{
  "hidden_size": 256,
  "d_expert": 96,
  "hidden_act": "geglu",
  "normalize_top_k": true,
  "routed_scale": 1.5,
  "balance_bias": false,
  "init_std_router": 0.0371,
  "norm_eps": 1e-06,
  "train_tokens": 524200000
}
Below are experts of layer 3 (counted from 0) of a mixture-of-experts language model. Rows are named router (the router's row for the expert), gate (a neuron's input weights, with its number), up (a neuron's input weights, with its number), down (a neuron's output weights, with its number) and show model dimensions 0-255. Each number is 500 + 25 x the weight over its row's rms, rounded and kept within 0 to 999. Numbers have three digits each.
After each expert's rows: "comes before" lists some tokens at least twice as common just after its tokens as in all text; "mostly gets" lists some tokens that are sent to it at least half of the time. This comes from a sample of Wikipedia text that the model never trained on. Tokens count by the router's weight.

# expert 1
router:460529502542548481495501545492508499437506500436496482489486522433546513475510518475534502457529527511540494524521514506526500491512535445540511492501576526480532492499503498548485500494477535524501495446492499457514504520500537522527529459453513519530525487481466502556509464509489516508545487531481517494515505522478501485500505525457496528495548518499471508525475531484511513533476492490506540503483452488459479501533524520492480522521492515489517519485542481527531477464529486509470471475499516473498498508482524463525502483492500491447516475501478519534492532529525471478487476449471504512550503470488495506470474515515510506490490493468512476499507479482478491487449498501462494515479534477495493486516472529500462495481513499503505559472534531464502471485503513
gate0:488519496487491468506506488527490547496504501507505476513508472490508508447540494501510548483492515449476458522518502546512528503489495496467497484490510473479519499487483466475480476529492517469498498510482500542464547495474466514518550489483499483529484456528520474521495529462514497519485471514538539527498429508493513474506489491528509496494490530488538442486502498492484517512492482519517469504537479495491491506509499439486513507485475481496494464500492532505503493487434529522529485481517522497506532502450493556499497501486484461525513436514498534526439491486516517512476522522499524504505521539501502574528475512530504529526465537482513490518457476519495487515464502460523525505451524506553536533484522520471543517476476511494484553492520500511512467506527423
up0:503473502476535510487503533478501491511444502488522536499485458503508500528504497504487466487475482495518534492504468481494490497517491483457493510488489476496467495494507551521483518444511501502449508459533492453508516502493496489524490498498467461480535566490521510506526475484542509425518487498476480471514516455536481496510548490495523529476532542493490536454531525460477481481550493481499523508531493459475471456488489516457503482470529504499520454504466484469509525499512458525522504483519498490543522504539518486599506499507473535477522512482505462489520491526472477506535534460534462498513517480499526467485537516516485499452513515482483497489492546479537494523497517511489498501483509481478492482522438482485541534518511497505478508482524501483521493499443532
down0:485488480478497496514465521462529488516510491475497478524485522553498456578522496514523437524519468528499531475541532472515498522505506514470516482521553491456493454523521501494502504483542471471503503493488526477512543515458506527541454493502499538506469492510540482547534502506479499504511530486515513472495509501449515492502506513476533511515512498505490534462500511445493488495504504526520534484492440484465530490503561502506488468479522471461480539511505509542519511520483466530507479498520501465518519522491515499546471505526514524513540544491484513493511476517511452520545450513484500522487516524543461473505500543493488501467446502502479492515476494515485475488493515522482474500486494491530500532469470541479528511463463488481492525432518505473512521493501549
gate1:495496500495501478497517488484519497527517478494482517477494523532497506575528501507529479490531504481506487468510466489498505503490519497465505492472511508554538495480514524535480478525487505516524478488490522523494499509481468497489503496479528524536491512509491522442508491532477531451479473541510481466491464481526510575491529502502483473500456510511512469476510507543504528477467477487478528492512468483517498496505519508541505456501520476497522475485483509470523474506501559478487533529486468496528484512512494503494538517468482493491494454522531492483463493548465546522476504504542452526453497475508457485476468504537500507523537496503572517425535487455481484499464511485475482493427506518500458525482523509507479525509551507499497506491495417526506533493476511
up1:532514512482522457535471485503481511482475488526464528497459521473533541543471472494499508459500476514503445501506475545515481536463482529442497510484456523468473488544511531505536476509508505515523486537505437449508507519528505508515485484501507512506495522512485492492521524518490518534473488484468487534474491490481511501451516462481501491475519523502486458473490499515521470515500487469444485535533521477501511533497485497488515499470505555559467501534510474525497506509537456498454470486498539484461486510542484477538505471519482475524500483560512468518504553487486527494507535489483494472504486537482499494547484482524457532511533477496470488466519496554477490478481518482491514514489519496500504471539470517477491482477497513453487561522540527518482521478490495
down1:464501499534493475510492534515489518481467483476464501471507514482516524537544495492464538493483471506457472493470527508508511506484512500502501488496468496425458509479499479498477456535513518468475522576522442500463536489520472531539493494509481502505493502490508528489478504456511491519512516530495485502512512485493511495445514523492503527496519543468506503559503488469492496529532543516496474506537501475500522512478488503516479554519494553501496466552498512459486545468511506535534479482509479502490537518453464458498487525510512515479434524518502509484499495519520484504547498481452489496526463505506517468505472510510468516519529460533438469512456507488505451495513485474502508495476520485483486464512486491454532510526508529491500531500511535452511472475482454
comes before: "1", "2", "3", "4", "5", "6"
mostly gets: " ", " re", " Al", " de", " Re", " out"

# expert 4
router:466530502511500466516473486526517457462497522472532483478502509475509528493543524463533491477483484484486468522475480490527502445503499480524503525490500465509554492508520533507516485533474554500507512487483504481520507483514485535521555486486551500547546469524519485497514453456492515468485491533488479517509502519480488521462507519432446496509553518467527474532497490491501491515495520504503518532456486474429497469537507525497518536479505497487495533520480470480508484499486504527514484502553491464508542470515533500513496477528524522511506479526526538484493569523543508502446460480522446480493502508515503489477500531535497464494518505503520470483540493527444492522462461488507469492475540449502510495514501499501495509520470504527500530487522498530484476478507491
gate0:463517484483489459576460491508509502504504509475496476480493449498490520479557524517501495566488456493500499506477488523496484497472503454478478503482495495543507478465558551501518553514520476460474452489515486492523511483486494515448505473501550458505502487509525461533483541474503471470499506495500474495501502447489446527510503507480504495492464486495480547493457453501534491469477509511465527525485503498466526523502492504501509529538485481475503517491516503536474524552501474493505497517517493476496534465463513481531476495493525503508506515533507455502523533504543471521524492558525503486489517479494465491498524531489487512485543525490491466524520529508506523518505472520502533547478473466476525502485479426509483483487515510544514502496504527554473499484526465
up0:513503504500509492516504496502515500464534511523482490494523453475530530457517523505530477527512490493507492484522502522503468501454487471526510477476476546541502507509527445530544529502522516506484505496500520467525529488493513518447515490516474482462478487509486458519483460488493484467525521543492486479454513501505464479490469503491479490513473501443474546485442512528485503469494511528471518503452470491485474442516495519516508493497495467532556511466504504504513446529525517500480491489491521481503530473495511474463487469520515479509466520506534464521480550479521504479492482448489509476515477494452528502471469524561471492545518558508498489504506480529477533504518519478519498508461487546466520504483543457458503478513573505525532524494510547479512486485479512
down0:495456525486490508493478492521525488517563511545548491479523534490534482554479502468519537495493520452536492500533486480495494480535492515494507512488519483492509554506517508512508481524511472504548537501473464535495507500516549499497504449514512517522450461520499513499518491514521525514535503532492484485468497544484519465528484504504481528500525451515495484504505512518461517520561478542535493498552532534517497530533492481500536449469500514521511494467517524499496481499481493492507477487517487522540501498505521532494464499529500533503472484516553566515498486491530546513469489466498505476488476476492530496505519446535444460478482459514484497514534477500514509497487502535535483483500493495558475535458517515545517500480442525504488523560498500505476474492490518
gate1:502488541476530483510489459497525518524509498462515466491497499479520544545529517490461494522489509489529485524535512540543474465506490507535512475499475490554504512505531506491502555541509459539480515468513519474495554451534491497472535501501515463528484519529468541510498510487524524477498485520519480448503492466501476520525533476471506496461463512456448501483474500515509502476540543475466531448467506510453518544530528499521528471462490507482498557516526497524475535542493518501486480490493496497509551464511524461510506492528492498506530521521503470462523509498566502544516516489477467521510493491484491478495541535509501470495499491522502477485543517523458486496481458501492514519495516519518474480467525473516547441521509471491509534504515518521496479510507499
up1:499519499499470521476544513485481498519480470488497484496522504560503495487486489524501519456532547525481505498470490480496525521515535508482499533534489510500489472503492478464429493504467516500502506497517488495506496505481464448507496513472505537488523506467543494528530492523519452534485450516500509556527473516492548507509479495529535524485517485529572479488502523463486502463474535502579461507499477475508489521490529459516478518522509497527497496505482514489501483465485540472500494500496551526525459520454449517491524548465477493491502518471493536528481447538478491455512501491495502502513517505511536510461525490543485501516464458524553518534468491503505514482528503499477480505509490494519467493498483523545432510488512537532538494486475476519524501529496469
down1:524566479490495456514496489489482545519472476457439516476477491523472478524491498532495482509500522491483517511504501480523548530505523493495472491523485488495481442491514518505507493495482509463514484442517542482508499511479477486486501545476521465462488495494510478508488514474485509479478481497550508519529499509510459540526529525518522502490505491486497487495503495514474504459523500461513495515496488468458544492515549484494488484527518509504490480535515484474473517486491530497525501517507544508498464474473491479503563497480500456500535588461444498485518481510515467495539495482502471531506514510518499532499497575511492529511511506521505494477492498475496496492503514511422466507511507500480504502511476481453497447502537533516548498398518525523509525526523490
comes before: " ", " the", " \"", " —", " A", " he"
mostly gets: " |", " that", "The", " after", " the", " when"

# expert 2
router:516500501534477493519541499516473513433443504473484469505495512501496510501490493485521479421497528477511472584487474484494503509507480468513521505492516470497528469473509493509492519507474527511543475487498529492482499469540487483476513480462494507505511468521477492522488506512480485487526462524517475505523475478448523485492567527497509492522520499503483473518506514460535527474485527469520537563494450483459534490526495536482535522519433478484511512533526499469481465519528454482469446492553534471506505464481525444520542492518483505496495494483530476497478527521530477503498536471464508497552491503508464490469474507507539486478476484500525493458516511491478489520470477509479473496481500474500522481476525489497502505523517498526475551484520492468528482494483472
gate25:490518490507527479438463474507492520519458476493568504477496472493559490453506525495482517478467528509521522521525507495547489491498546516492473488520478491546522509503514486516513461532462516551488486494490491549440498510492481486499523473480535479493549528509520513510509531485503510518489521529438487499486493509499485486488504492491481506480543490495516495455453488507466551552511480488485522508486476488510513507496484519479508510470508464485442502474516437504502510478502518516473502489527488465452489506494472531496455520505498456513497469490504527490477522474524553495499530499528476456468442467501489516474485490533517492421518496484492507486504510485486518505458516468503473511497513520520483519483497498530544560549514503528484489464510547547495490492496516
up25:477490487517466508494487478455502529509471469491471496486497507521501454489473543531489516489515528479500522489527493477506538471497517518509492502503459517508511477472526472473502517513498442501514504530535465539476448495514505466498496501473519507464545497515504506541494503464469510558488461554461476524484524482463468500500504532519526473507484476463528493488455484488524528486510482439499497535504491479474492506511536531494508543526483469508477505527530453523497561516495507526495493498514510472515470544507465527470473468492499466485513478517537503519502525488505514489560542554510443498459453475533473529472497481500520524433530526526528509494524532471512531528493468506481459489489487520489469522477484512510544554489504530491514518503508547510496501488479513
down25:519499472531466526483471504496485540515498562492540558475510499505454518495482508509489538529481551513469516505490515485476495528474512470505515490510456511514476469488472531497497546516543482486508532523505466479488536521469473497462509524504472499538456478482502546485480486461491488490505520503466503474529507474493512498500486457425502504494506555508499485542487481487490482480509522498490429481537492494519481500469549517510495494503439530533440485474529500502503474509437492533495484491507501550493507501437465529499474524505506531503501477483486549502534462501488487453510493545499518515496493562493490539511516491496523525462540472504493474502490502485519468475487503499496491470511485499529523493523482471480487490475494530521522455473480529554518491492474527
gate26:480473493477545480494521531505476477496462472518456488477515502486523501473523495557484467486491471531511468481510451490560466497499495506519502473486510504499535430486503495488474492507469536512488501465469524491511521524536501497545505477473504463482525518508512548509470528501507504494500504487447549499499491540485457478457450507522453490499500529504482517495541471509496543522457508473506551540497516553513466489481485534458512508507490526501501509480439439474481484508475492477511471525533503478474510477511506442550492499517487461489535409500531496458536532499511532489485521467455509482479507522509492496484511514478512526499501512513504528485527498497484473508463540510515506519499510519470488476523490542514477528515531520506486532492488496520521513526472494
up26:484447484464536501515513474508518568474485475492482483487474510477533470465542498490528483524532497481516469510489469477517455470492511516506487455499558533499545466477497490475450496486523525490495530507510520484483488525496528488483502482491523497522517535515539529543476547518500552531540517508482473530532501493496485475497424472506492527523474548497501476503502531476491464497502505501508524494498506487506487536501493526497488483521497447517495559520524484480488487516506493513517479524492554445511522513554484486503495473492515526483539455505498504481521524502468496455523507478509492456501512516479447527517531483522554542481476468509513475550518522522479476484500508515516488517474488514449473501472472503520485480523521495462495563520472503469544501479484477
down26:489500547503508525531505498495485479522425507543484489500528512494478472485507490500500503528513513482495544514454489534513459469488490487499492473512460449492520434493516473480506483524509554488490510510463502545525477488498519485494493484495503544551448563518528540515493519537464556546493532497505533488505523503500509494476476492486500506506524496502489503457532580469470545499513570498508500500508528505546472508479523570510479480518503526522524501503497484500507480531497466483470463551484471496488523486520451478511513438516533452512502498516501501491505516514483506482492474505475532511501499509491512466502485464539505540526477508479492475524519491484505435526482452511514501496501486478500484452481515505511481531478461503504519506492500540478523511522498494
comes before: "1", "2", "3", "el", "O", "w"
mostly gets: " S", " he", " A", " F", " C", " K"

# expert 12
router:476537548516534433491534491531489533470484509479473515491496549494528518492508534473523524446525501537536470484519460487528498482512494505499522515481521483514523456471496510483518496503442513481473459472518477483512474491515501483543547487436496480492550502506473514531559505471521509468485476512473463492498489535479511526491545488504501476482548504486483484542487495479509503501512451452503516529473450500435500531551486524512514508510496530490463484491514448496504487490517474491497482445543485461508479512488496497530453513547489504497480492490510490495485478513549458492492535497513478488485460517505510487502519540499512515446526507500513481493507474525499537481482452492472478543488554496520506488478495509512470508522538517517508537490524525521519506504475530
gate0:500503490494478521509507477445549518508466506512545511504501469499459480509551488500486500527490510465480489511514460499478478494497482510456478453467494452513507544486524492519533516447516516405470485529499466517530560507483514475492527471484545551494486501518495513484472468496507536524526534479516520471522530492481512544528442504520511536495461531503518477487472493468455479472517519516505523471507515503503492553503530487465462506494508486512520468516508506534502525514518507522481527542458541475521527493510522513539490505470526476511488491510510504510516517531441528469496492466490503527483501495524499514497521540498493492496539507475506474523525527464450475493497495536519487509483496508466475536496562496460545495524497494540525479491496468502500477517484459
up0:508503477512479498515519507533446464484523509504471499462505533505510501510484505471499480514471506515472503479450537454537524506489522505566502521514525488520518494477505486541517515485499475538492529473510524527468483498532465530497460495521441487497527464492489495526467512508459498468533503491495517461477451500493507418486521534469480469495487438516498459496518487552531485504483506491497474507538505461492476472542496507544499498510477456462486492499527494474500508514498495484494516502517497527450495568481497487493489486509494515526514506469526515492542519445535504522492516471545568470522474515452497550538474487508523496479472554498503508510448494533455464509515514470491506504474498513528466469508470484521494476489518486494478497484518544478511508490513491
down0:519494482474447552457527504440515488539511513504538432516512501522441526508525492493494525490526467480496579533484480497486513520486505535494523479538486495529515510497535516497519515464491505517501474520529486481476457504520485483513498493466524530524512459531496472514454508495506518514510460500499483496478538511471530538487457518495496471542523479512513505537506514495522534489496508528538498438509489530495498519451495505463488508502498500526520495499488508453495473503493470508470486559487489491484499475524464521500523500456499473507511498463532471509465482560485463508479472451489492551492483512511496413495490487508504479485492486508501499519490534493498497515532520518531514475501523508519497527461457488504533474512482470586502487468481493482531509488521491
gate1:523518509506505510500501460498475479505517477467511487513519495489532566563540459519500498501516520486526501539430541534507468501536489445524426490514483504522493487485507544473496522491531497507528503489487503554504519490509480510491480511488515525528506467535511486490496476488518484525534512502489505508540483482520543482512447525430490495524516552451535513529489515521542525512496524503431484505471492509433474511489513504480522549506480517490512504514562504524495490522476516541488527508518545523491516475521507517484503463504517476478473450494528504486496525481464519534495497487472511528504511551507483507494509530523515516503479519459493489499507501510484482533504544456451521467508521490508513512504524450529501479482485494478533514483468491555510506515485480
up1:497525502494512478451511478556490527481501464519461478490517517527496526480518482463523553516490512538534470465509533497477536497476488503518470532496490537539466526497507485513515482480487484510530492508547494508490477531539486510461481494532473506476515463512514525517473502492496468500552558503479481483477496514519496474503500498523471466483538489529511464511470505481527517508445501459505502530497507509461496560525466506500477548510498493484538468451534541476520484518506468490460544493513553524460480471492489501484482481531523526472485477476504550475508465477482468554519457516548546509475486524505518525500498488477492490466497507500473481537544496550495486498515493457489506508517497528480535472488496474549459497537516491500460508511516529494536535501497529
down1:489526467489497465519523515500499503518481529509568506548487484508463516527523516510492515499518502496511467505489506518479497508499491459555474502480452500510551531480519506493522496487512494489504510505485514508505504488494508506466521472478545560523514520554515493497505478488533495512497507527498509478515520475495532472509440483451488519500462505457516492509495472472498498535474546550458510523529520480498444534486537473528504564532502475524524462514545493516505528538478492558497485432534541492497484480499494507482453476502505498516460497497476485541439486479488524478525482508498525495487488489479475463477498502504501480452451534491497498492501506539483491510494543473485476508510518506484488503526438506512486458504564527518507523478492486519509475505542439
comes before: "0", "9", " |", "8", "7", "6"
mostly gets: "2", "7", "9", "1", "6", "3"

# expert 3
router:489507485519503457523497515537485488461457509444488505493515512497509496496488495507539487461539523493480498530470499509518496561542492477505529511524512480467501469487514525522559486511514560470512499449485501478516493510531479498491541463481474466508535516514466475520503498524479497486516494523487534484478516545484522471513506474455477520516527544509510545574521513523476491473502491479509519509498496503500519527531512544511502509472494521482485526484528520524503516493464515480487480485511508482515476503505541489549535531530475482524501475495517510462475482539557485482470526463513493475500450505493487469511488541517579534495513512459545475478517488489460523498489498468474495554459528489528562510501547487462463535497524499497496489474507504508470492493470465
gate0:490483543528491473511531508504539528529480478456507519527506449479519518499527502501518507458473483518485498507497462447511512525512545472478504487461550473578513499526556484480474479525453564549487489464491502476467535505457496466512493504440497488466494503459500515487490499525505506526482461527528476517508501539455478478504508493509497487510505552503508516507471510481500507516467496492501520536477451471510508505550536556507503499489552505467454507460505508500500507495495529510486511488509510454466548498463462509503508513496511500518511496529525525462515527519495428489486493523528494485512509536514473518489524510530481492489489476490561512532502487500492480497453480478457508518528523524453456477502467507500503525497507494494493503490519488530476487498453516
up0:519542508527496477536559494504458510481508518478465508508509515485512502478510462502527509511475497483464500491454473477482509508520482491515487492450514511503469499496507468519537500487528465507479535476485504539484491486567483534497518518508509453445476494532471504515507484501531468503505500488512539508464515509525538505490526539511489502539485478511509462506503514502497479492570521502569509497515498501491530529514501506490495516497501517508507499460508528484523489469475465433496473499484493505435466511487507498514541534512533498529473521519506448494502514523547511513533497470468470499541510516484469499508504497426519485522488543487472466442543518525477531485494472473519494444451480472525507511473526477506510483477465497455462484493531508498508504565520464
down0:471481500496489468548556492503518488505459508454483501476484454485485493482512490489545487490441511503473474511493432489484495505500504485468460487506484509502492499519513505485498505502478501487530498511524514504527523486535486492524483530432530488487491540508511475458529516433534526474483505506517448519464482549507515466475503513459505506494507547473473471468455492483538422483562511491527522517502466520472523488476477521495497498508507483485458535519498476552519509475490529542480536463515500471509493459530506454521503504545511514499504523512485462498552490512505535543485479498534470515559533535479458482520505537541497495496489497537488477515493468493522473507497496525463519502472474488484525472480506480488490491480486538524490516476509509516525482510476516
gate1:463486509461515504469483489502504512525524496522549530534481460502538481445497503468474496492516503476487506515554505507482515498527510501552500475498465542492537527494559500486477524420492491500481484479473536466486506523469479487530518439490485510519496514462508488488522511459508511495509466511487528495477498480538504504510484512485509517557497495513537523507486478513490508493541513458531473498461502504515429516510501486470507472513516484489425497473487489512536499515508521526487518496512512484536477559512498553476516517482527487504467475533471496476522503506460477534479493525505488472484475547503459533498539482512503498433474526502472505467504457504472509490476504469468454465481519534509518503499476543521451518554465486508516506503504509485482489464495495
up1:467492466566532515456504540491524563487535498513490458496529472498483505496500494541503529491472456500483482490528469523502506465469478454466466465466497526504520516476485503482485522525468486518495503525521497516520517531469511492498555493477502505463501444547498498457487451472519501476462480496492495509513489493511476530500485453529498486474490512531469487465489493483507507535494496538459530527517485488478533485529505520533484497515523494527502496488476504529504488527512512515536492453528546476471526474527497475485513460515507517455534504493519512531495490481506503477502482525513482531531510504531527546461490500505436513500505478502467502534474511454535483566482482544500497528495493424510453529508437529527514512480512483512516510499514508491533510475534501
down1:496483535479523471456503504465520473516493485501479497472475517508498509493495473497515494493541518519468483525507514511507510482501509525517527474484505482477537487533557498484496484463482496465496539463506505487491481509469498513487480469475483512541492475473504505490483495463548516521485488574500507483474501485486517475498493474513529457554486506515491506486520507539493522493513479508479491491504489485477474506504496470463568504533524458481436483493493470522552480529503459543507493477558516465511503544552485474444507498480495513527487520532507424502498500485469522511460521484443479471486526470512478519511520500525503499516498537494483479516495508478497492460481474469490478517537516553488555522513468550491435523527490468477534496489464471545534480491522489
comes before: " of", ",", "s", ".", " in", " and"
mostly gets: "s", "%", " years", " film", " season", "ation"

# expert 15
router:497521468539544500501486500480516465460464526493494542515486491448537527509503530502556469444487501512477477527495448494507509483476513492470507519467515458503536441525513543503508471503466540490540486486505502440492526490514544516544515484468506496497531502469490512461515447463488486479473474523515471486510544495481484473461524477483501493514536550486506503516488523486487529491503493465486555530484475476459441478513525542491495473493513487511476464503504479487544510505503487490547488471542492473506530483495549459516532513489527505488477444479528527469447510486527509501478498507512506488498517538532473506453466531521493490512519498477502483481515474503489538496456507504479476506494544481488486529505514481489518493491537506487503560479495505525527493472481475
gate9:488506543531515477520479520501439478512476485509484492514485492502521492462496488498519488481531485491499496511466495447507475507501493496524519536484514554519473461540455449492485549462526520560508554486448487490520501474524501481491478470478516501515474479449484495519501471520575514463506474490483510512457504493511493521465472517470527510518477527516530540489557464498482496498517518512479522494494481494504491487513500506496500482526515497484486525492466490497512479521500507500494504516481491445503486464485526541507537487468453469478480507529497467455450491515518483521515476526498534477468492456542464504491576496509498492524470525470518459516522489500515513520521478500501550487471478511550456472536498503448473464500524487464536482494458470480498506482489530
up9:485491440505446490520549460501473498487480522511466479494491490552462550497456506459483480490495503513438462535535530521509514482500468490507493525481480439491500536480492491552518519477516445477480520533470497547486491516454477499513509542536497541497504529495492527470511515482479491512564512443491518542483495511493524465533517528502498476503512502519506507492490521511511490500494540547491466509526538475476492498458474495480490469554473486495503484538503520541504524494482450464444517501515496523494505514520521484501555507507451503546514518472517465499493480511498529533483501548478515505485461515506470504505485454523508491507514504496487475477464517476513488479511503487521482471513551505506502510534481513515531508508488493492487435490514495478521460465509465
down9:530484546496503499532541498473523531530523501487516519504518460484486480492557512502495480568491497505527518480455459501511503471483481519529524488497467529538483495499533510503509467503511527471497529536537523515465513482486461482488537526459492503448481539509499452528538489493453497534513491494563517503486516488458486485482527505482462533474478501511537506521501526534486541509465488524544530493522529496509556481481474502493476501469543525484515510521522475509497467440468489499518482575538537500501477501486482478457508523502502523480491477504504493569518533505489505466498496516500503527502516509515513452475500505506502500482519468546495491481496545510456503469504481493467491525513495518458481503469497476554512514499461463525532511532516520506526527494494455
gate10:473510494513517484447527473502522528464509525488530502472471539466501561491524508482472487510465504498538455513499502539507465512484496479512516470502464473538518500508498521476487534526491518528451503507503508485513552503502510487497508472527486479495478480490495490543501490473512502453503482476499502447536457446497446526500493480485497500478502502505497462487495484473509518501528479552498502512433484501495469460472494495483531495492541471486497465419484461527511484514478477534477537470543456521523519489485538482484469480501524511491472553470499477556476503458501536492477491454465488510506522487520486465490485501510503497472495489522486504491505500578516486481534474478489504497530528485495492516538465487490478470531461522497519493511554512467535487536469490
up10:502460483505507525485465523487482564463496526483536497472502522507435478477548512488524508548469514487499489539472451477505531509503479446512488498521512552481483534527493498511498462455494473483500474452476482501477476455495440492510513501490492534487519516527500511504499485525516475469507497498503470467471511486509545511504498465485492509526510543510539521504512502515475438473548505474510472486472502470491518446516469504512512484523492518479496491449539500464443463518491478504453512514498524520531482488514555463517484537482513510547510478491465501486507504518471505509531561495492486464513464497472475487515491492483502499479504498487483457500496484483517509490512501576496520488461503507538538532501492503494479536533510529493543503494526527545538528519472498
down10:478517510545525498523553443532545506524553490485498507476500494483465519499522513467468494525527491479465445498461510555469469451456435500490495479495495498514539481490471511488491487533483499491485490510465511557490500497541452468468568509543528477486482479521495517533458518515461506473498496490493458524532500461507492505511461475444516516524488533531514511517490468507480452519497506529559478449498545495513512475486499548508524477490469506461516491516492517483500502446482487484476497515482488451507466480520514493498467475576537478475467498509455511475470491480482489498499511501562485505466538483526511479501501504531523511522502499495479524499536483521509512523494484468485482532523493492510476490495492495517496514498490493505506502524490499546493511491495508
comes before: " ", " a", " —", " an", " The", " not"
mostly gets: " =", " was", " but", " its", " be", " so"

# expert 9
router:482553497514527486479485522483509474498524496474522491500500513457537519498505576523479511424534510523499465506485445494502526470521497513528517493480508511529513448496530468509505467509441563488498477497528501479523521481498509471511552503448509491488533494503488467453498486475488526483478468507499480502511528480508513514508524507504475491499529510522504496494498510523506514509447493473482534525492470463489472464532524540502507512489477538507503468480480478552510459493503491512495487491532533462510459481498487519447480526565484420506488476521538543515467492542534493469468489463487479515484448484541487494456499528491531516483530457495511511461489482514489512491507508496525491517473560500492497509525494496508520543513515531529471516491504508519506512491516456
gate0:505475503511487465527516506498491455506481469508517470541473458485495502488487497484476466494488529532468520500480520540465513509536438471490507513544454475512517501492545513502510527499471485469550469480462472488432498494503490543479491473494512512500484511505502485490533538529511483506527501493521506467518510484481483531546518477505549532500466522485448479529492478502520471535520539478485486476556507514524496511494515457507525500514489544509501539498486468492517484495499520503490481499544465505530471500504518453539515499496488520495532500530503481539503506519515511490481551454484492516514507523496488483537461514478516522510527463533523482499466501497459464478502517458494529468504552466482524549429512527465505488487503484540535462459499505501465445477464518
up0:502494541531491472499503493522500491460529447493466474474482506435508483518492533485524498511510522526477554486491437483491526487525499524506466512478527519529572502521498521497500558513482523486487473510511492512453500559499499490500492497482504521502490508510492482502558484494487482507489473517492525527530492511543471503528525486488478504468457523524502547530537505514536485500538474466474509532512512527523497502511457477477537470537499511492547484475476475473527502502521500469514522488441502499492440522535466519527553485508462487528515476525486448502508517489462486496492512456497529502504534463512503490496492468504542525491490505553496503523517477464508488520513465455504554497520527522464522490486547525509488517533519539533470482510529462477493484477496518
down0:467497478542446505484506534466474498492474520489513467513511500531495522514543501486508508497493549530480485443500525483483497459522511509480492503481529531507513491525486486524516503505513480514480483492503480523474459496490542522528527514545466484488527489523476505502496548530485504537529513516495480476514491523518457492512471519495446468472484494528446519552460529514516494463488493487470544517526532523484519540508513528483467559489473511517499496488531521485591495513484571481503505489527533541482461493533501507480477530509477485452511508513526494558542471487494454480498499457519504515509512504474488494479526504488527491518526519485520479495485508485504517527530491469507502538503499509480490563515512457505463539445499555489508507530492534505498488520547487
gate1:473513496501510473499489509532523468505545520505493473542503506452502505538500461465459515531508532515524532485501480525466473505537480464479477524507502519474476541474511476466438461521515547491477499505461497431503511531538503485473469517513490489466508479496520489514495477517500537434487497481497455505501539502513515461489468500524501538483505501488520469480466544534523441483474501496478500510526479501522468487489507478484557545525542506483494488501492509515523473513551549509512513517556493530472478539479493485475510480515497511519486514477479524478535508453473534510491465460462479499493529551482451543486512514533520523547511460492514491489511486485515480501461489470475489480490559529510513516529468497495497491498490525531487535501509487518538486506484486
up1:514509496488514489497525483510502487482508500482513523421506506515488495502443432402522525527534577503470515494470494526473463490532503482487508525494539498511487487480476518521459485495531474512561478491495475539503523481490493499476458538518499496508487469484496505497537528476552514525523455506542516512508466488466473501503510495528540531512497502494489496509527495525493488470530508477501494539534474528507484486511510522499501521492550519517476482516501481511462433485507509508564479476520539514562485504475528471509485517552492512505535494468527487531519523455508531493540522562523500530498503512506551537510503514473510506515477506509548500504507481486510505521518487505463489502518488504510486502462484478507512506499507464526492486477476486487471487527494441
down1:500491439503520476488505518482471518500461522487515485500502514500487534478529490565454495515477470519541470454529538492548478487487447480497502472499496524511519526497518464535495448481474508500458496513453498481470509484532506521496548461499483491524511527552522485517462494496495489478482520474485465480490502527522544481492510504468477537537494521523487494476479495469466499528486498516484541529525527488500487522494494459496502493514462514487531514526524536488488480477497526512509490466498478494487500483484510486469493515516493486466528485501444508472469544474472461456437471433490446496499508509503480504515469440464498480499531484507519510533517515555467507506486516469513488483468524509503502509496465499531512527516484539514491551583493508491522464493504486
comes before: "\n", "|", "-", " the", " The", "=="
mostly gets: "\n", "==", "===", " in", " on", ")."